Experts of a small language model.
Size: 14 layers, width 192, vocabulary 22239, 56.2M parameters.
Experts: 64 experts in each of 14 layers, 144 GELU neurons an expert.
Training: a variant of SOAP for the experts, 4688 steps.
Below are experts of layer 11 (counted from 0) of a mixture-of-experts language model. Rows are named router (the router's row for the expert) and show model dimensions 0-191. Each number is 128 + 32 x the weight over its row's rms, rounded and kept within 0 to 255. Numbers have three digits each.
After each expert's rows: "comes after" lists some tokens at least twice as common just before its tokens as in all text; "gets" lists some tokens that make up at least twice as much of what it gets as of all text. This comes from a sample of Wikipedia text that the model never trained on. Tokens count by the router's weight.

# expert 43
router:124098144149088177121097082085065103117131131108117069110054145125141130135077119107144078182147078104115120138096123109123160104166145166176154083199110147079124130101090118136153158134078105147077131157136066147144112148144156148064116114138215142106169060033112136162046104149143138191157110137116153119114115121093123131112166125136108104136205134175095148177193131150117161144148150132147133124125101151138140179127089185138090145055111134112135155106126083151157093079195136091154136102157114136130137177112118134156172182136168119092124120146126104127143092157104188167
comes after: ",", " that", " The", " In", " where", " when"
gets: ",", " and", " he", " that", " who", " but"

# expert 46
router:081084144127133133112165111121197157163038225172117128116097137080120123148141123157075100139091109130154101117130088127194101139136108110126163080113160145158156099120122171086190110116122104181132118125174106083115077092106097136078123062119136111107101118106087129155177114136163064139161166138157109128159148093146138165135100164129153137120132065146146172090150097135151119094136111130123148112118121127169124129156174053031092146205122154118102123109129101092132057147129160156086178213144133161132131161136138149167137137065113169132104158156127132197132124110081150097
comes after: " |", "|", ".", "–", ";", " −"
gets: " in", " 0", " In", "In", " 3", " 2"

# expert 53
router:099121097095103077185162156175154076139093137090120050154139120145180183129155123134113145133151134088164175141155150132119161128101109188101132117114127114097103091134074119132114125163067137161139166148184130104076097154195170143111148091073090083099134139096104141179204126047123141121114130138165129097158135095129102118119208153194120106125136102148094114108125127170138095154158103111109102129148111133141157096091140101134086141105086199108126159145110166128086054140100197097117126122172117106145123145162132137126129168145133170179147068198137078110171090042107130156
comes after: " the", " a", " The", " of", "'s", "The"
gets: " first", "th", " of", " one", " National", " second"

# expert 18
router:096126105067198140157104176157145146103109113134115127201109092125172174131246130108105147150160084133161086167135110146144144096104109156144157091120112145077184077150147109138195132161079130104152144127089140120109126182150171114127110104147089159110104206056114115161115129110132203148107111125180128176119075119130138147139160110137091129154191139045098129168135139162105166144125123147130174084073098169130175141106106159171127144155130142143123126115083119204124113132072122105123075100108137068084123130194088104105135174137115126156160097107158130159142070109146110120
comes after: " of", " in", " is", " on", " to", " at"
gets: " the", " The", " a", "The", "'s", " an"

# expert 39
router:150120103133116135118110123114142153117091052147135132140190147107059094155160146105112089190117095156135116123135102178123089111110119103073094129089132107124154219168063090120082112147055158105125116168115118129068146161200160075158115102221163138091214109137111128111132127103122150110087180123206073148138126126137135205139158126107136111132141166133141110133162132153140139129095105106134093168137166183157141144096086121162103033113171110133141121127070109182114079083125145145120187151154105144154129088086133114107165137163139089141169118104138097185134112124154128113
comes after: "\n", " as", " He", " Title", " was", ")"
gets: " and", "-", " a", " his", " He", " he"

# expert 25
router:177056100074159136131148166122188064181067133110103153109107167168095146125091213116124146163100157157137114107121144140153111118111096107190145183158160105092089104162111212175168161137115132058165104114185122184107151144106147120172175115146074111144121085149131113117101109119134112128115153158184152113121121168080137119103064153137119094184095113168107133125094100101169145050124070139140146124079128142110128098172137132165147112158087153072097121135144164135121168061100156162123146112118175105151118122091137110160125083083082099099149149067117118088152151145191112140
comes after: " |", "-", "|", " (", " ft", ":"
gets: " ", " 1", " 4", " 3", " 6", " 2"

# expert 60
router:111142115132143090136125193136206119146125103125160124164153198231181079128079149167125093111109125134147084148118177111138153131110146103143194100074131237147179165090117118121116155124105152104166062116097085109148138161176126108114163136108121141164096082067084107111154124113167124119109124075123136124103117141088152119103118119094101114052094134156148130150144071041120168185106110071073163132116157122170138154134099144104124153153149148147087176139138140140139147138114119102165130109103136124129114143050112148058174062127131110147166154145138136152077125165163126087
comes after: "\n", "°", " No", "Scientific", " ", " Kingdom"
gets: "|", " |", "-", "–", " In", ":"

# expert 22
router:098132080124165130130097164170099120186063135133119163196156121095169060125149102132106150160189154168113149111174134153128185147056089115044103126152148131107135123118122140142140091133111133134116108161121118098099159168164121072168100135143132129126136189121090125128159174111143133109106129134116141104144122077088136150118130138142116150170123140120104126123171152154119142187149186101145144111139129189208149094065081174152095167133082161133133060093154162158068109122027107149104119127139111110125096108147119076126110177165123071157184106089087134160199070118182131087
comes after: " of", " for", " with", " in", " at", " as"
gets: " the", "'s", " The", " his", "The", " a"

# expert 36
router:165104112171079129181143100112159143128208143143163186063143182173137099172091144122132115120153186148137197127095111162228082100131145041111165113152149109140113117114120162159133178110118134117133063149171145142074134103110110115136118137092105116108151102118076105101023146103124127119083162125160162120085156124128121080138118156107114101086167046174140112091095118110134139096126106142080143110142166115096122165206160150095113155102111162130141125136122123069126118172160097134193151178139121184146114087084081125088162132137109123155114137166155073120163137159114154121
comes after: " |", ".", ",", "|", " on", " ."
gets: " ", " un", " Mar", "0", "9", " re"

# expert 19
router:169141133130161085134128107147126137118139154142095126107169167089143166158066082128127109137062109155069106135090166121182089179105112132101102097118164135107146138119170170119132163127111160103120140138117107165197162123113135154078101151145092149128051102096115143154140105215120190120161164171084067163115171145116179160150140132092069125122111160177121161093112138125198096098108139127080106155152163113134113193135167125105077152158109134119144176188139076069128135112142062076078197094082137098174116185097114076102093145108148089154172136150154127105093129169112134161
comes after: " |", ".", "\n", "==", "===", " =="
gets: "\n", "–", " (", "==", "===", "===="

# expert 59
router:122165101078158140144040098156139128158106165113144162158119084158158140088165103118122126161146159129143116103099177204140159144148101138081139102092103134106086102102119091132114119176064147122103129103206096064055086144097174110152096120125146152103150163083099168156137081125133124155115141141116171159130154062143152185164164115083134112117151133090091189149136151159146136126086110071189118139141138183123152127102087195152055124142171136100118121186077085159141095113115183156180120125187100089126117139153220122119134136131155147169142115103101119100060108132113136141
comes after: " of", " to", " by", " ", " for", " in"
gets: " the", " to", " a", " an", " The", " and"

# expert 29
router:088092097106211091128129191191114147116140123145098091153134148128123115127142114127115149153091108142142146112165130120172141156149153132101132121148112141086171096091170195123127110129052142138120131138119131159156123093181123119101165180084130159117082125180085158096127134154197194089112145083099162106191139116164162130168082108100063131144167160118076075210125119169140200118128111181100112087103098071172050091122131080128133138164157100175133070172100116098141110089201048128130132107113136126145154133141132089112106096100165134132175160147143123153143148149099088117
comes after: "\n", " =", ".", "==", " ==", " ==="
gets: ".", "\n", "==", "===", " ==", ")."

# expert 26
router:108112115080099149123139106175129145176127156144215176131090169142070103119114130127108156125133113149102047159145184129132178155116160126137169081103098179162094156074095103143150161168145079183168147108113146050138102095136109087079141125134121129078125076034127140154064123179096182122133179149148087209110143151103160135146150150099110097110097125132116133149127112103121201129132113073083132179089096125086155156121118157139091155137171137116134139122107154119113154142097117101057128149128134135185123149110140122204185167154138130187120169115152189136108115103118075128
comes after: "\n", " 0", " 1", " was", " 3", " 2"
gets: "|", " |", ",", "\n ", ";", " and"

# expert 23
router:136142134121091102110126166151107145120117229147154145060101054174149124108080151128094139083157174123087092154079122053100092156196123137074142131119156142127103114105123108114137161208094105144142112122128128100156153072127108104142198169105101151175151087118148124111106074180115140188137207165102096121130112115092132178134095109183172145095175142097128125140146057139166151138143150152144173123150072157089145074098108107109138117144188126114114161149105116189123117094101115132144113142141176164053117115154140142146164097188121120117150147121077136179149122071077098118
comes after: " 0", " ", "%", "′", "°", "″"
gets: " |", ";", "N", "″", " —;", " /"

# expert 55
router:150163080140163126128128109171130109137173132177158134134161085089104130113043072089154151136107151187163095152131116112122056120158167170096067135077120111147138116180114122117097116167115100125150167115159098146105121112147138128100163172068142175136063193182115159110176138231173162120155067102124141131140134158143152124137137149158103172168111119150109108122114151101189193122168073114062106128133091114156131078118169171157179102143131103094140121110106132074158151130172126137157144068151118135171102118085113082091104124168126107128153140129149144173074210079135129126
comes after: "\n", " U", "\"", " al", ").", " co"
gets: " (", " \"", "\n", "==", "-", "==="

# expert 9
router:177179111140071123127181110161133121092093136054180129169140095131138156174143147141092171171122114122166092158149095118097158108144071156105155135109145124121136163127122135158116072085102061128109133098136175187120111173166109097128144111079167170125073117116132197090118098159129161090128114137104185128102130141137143197117127107136175141179089118181180074105168114126123198167098142075097144118081112161154122144071105104075125164125100117099173122108139111055113135123078106141140154127129166116158116100146107108122147139108083181172154080173223089141168093125146158070
comes after: "\n", "-", "–", " World", " in", " League"
gets: "-", " there", " Cup", "|", " League", " War"

# expert 24
router:102135095051092165124134107108106134124154146123146161121141147129086161122129133167131090129087071162121110157158115139110111114170139091110086117160105127127176089107188053098146146131149087100078102099101118075080068138185162138093134140170136106106187109084106128102100063134150111121068126153125135150109148114166190102140123145061129105152161109135108165222146163188096140183130189106105182112115090157109157183121167120112145104132122119127125138136146024145067071123094150136160177130088127130153141139155120187143118172129157174180182154108180126079131093100107130121
comes after: " |", "–", "|", "/", "°", "4"
gets: ")", "%", "\"", " —", ";", " Racing"

# expert 33
router:176117090126109151081121126065097088134078167149141140192095096077108117088103151206125209100118127135146160154103170133128121167118133079105158182134115144120153157118104134077119090139114138136109161120086116097154141099112111113186126045113089112085140104094139103082087092107128196134099111111082148159129094108172104153185161076116126152087160076198134085187163146141183184127161086114129097114114090130107138118161095156141178176100114148135178077169114143146095077098133132144099168179102092134128141091172123166098153122146169167154188096119178183145112125103138137133
comes after: "\n", " ", "-", " Team", " %", " Votes"
gets: " |", "-", "|", " =", ";", " •"

# expert 62
router:106113182108127139131191136215148149145152137139169090152132086118151182097141100165144098141137131075113114177085135148161172181093206143104121149134118194122138114128116170142107101094149120181122095128087177125122096127145161085104214135161134114135152100094148093137117135147147151151115107110117157091134199104172044094107160107140082081147131160097156132151121107103112088166163141098114159159113139112078135097113082106170099151110086176088112116153094146175106059180155124168095121135098187172077087068159156113127216144145078164115107126125136137137153098090155124082
comes after: " in", " the", " of", " from", " on", " to"
gets: " the", " United", " New", " South", " North", " West"

# expert 35
router:111148157099161149093128151167127166082149129077165135129111144133140156157136106169125170144109148143155132122136064069113130154142145107102110168089139152110174140145110088156185111107103122106118087104115107160097105154155124126167141122116110097150156079037104100109102144162132155151169152121163181149118100111172157158105139139143152156107086166120110186124190156109145231180093034085108170168123088133187166114141081070164145099166126129109111143128099163145136097145159074101136123182155128188082117085158165064106186127106145136090141087129117098088035141096140092142
comes after: "\n", " ", "\n ", " Genus", " Species", ")"
gets: ":", " |", "-", "|", "=", ";"

# expert 10
router:102147156116105099131114121099153095124155125124111109129118123111143194197121127068079102131145143124158109116100156183164145091128060134168194220112142141122144193200091107060155142126130116095182122170111083130180112132125156142144160103115141180120125089070057146135171112142151149149145132092151072125137160195125088104143140112118124096158099056113137140099118120150136128113193091105067093104209106129097085086143115074117102121163088153068100151122127106150168132178166126199113179154163153133167117115090154155107111131138127157133074115111149100057133109130167116133
comes after: " |", ":", " $", " (", "–", " June"
gets: " 3", " 1", " 17", " 6", " 4", " 5"

# expert 13
router:137117135098144104155124147140126166122129086158142158163164142071131106150151077096127141155142200075091088124101204107174080169124106159126112123148156131134190114104069139122098065204086085092136089129180163135120131067151149086120111143099140089111075133136124139102072126140137107132115111122141091159124137182139120136134149084146157113121130104117176102101128155168190067132133136151124109114125128184047152155096178086078170115148094104119124074162133077147207163180167120108101156108084162163147106128188170138146155193221093089104154167118136140162138125104121115132
comes after: ")", "\n", " |", " information", ";", " Animalia"
gets: "\n", "-", " well", " 978", "}", "1"

# expert 27
router:128133128099162152143172127061155089122117146151175201130120109155066131084107178129117115093111128138089187141095110173111163128070139111190119139166088147114125151142089114112108125162053113105036152065113086099150142132103113127127158149139199126160177161144137145140109120141106139161161124194125115095168145096085144067097073098180113159102145128055150107116125168080165121086124161120140095085100154131179137163130184066113100122192131143076074084108110114108214126138107117140146152140145180163119119103112126134082097125127134145181171139127122089165086134124189107125
comes after: " was", " to", ",", " and", " he", " also"
gets: " as", ":", " played", " made", " is", " with"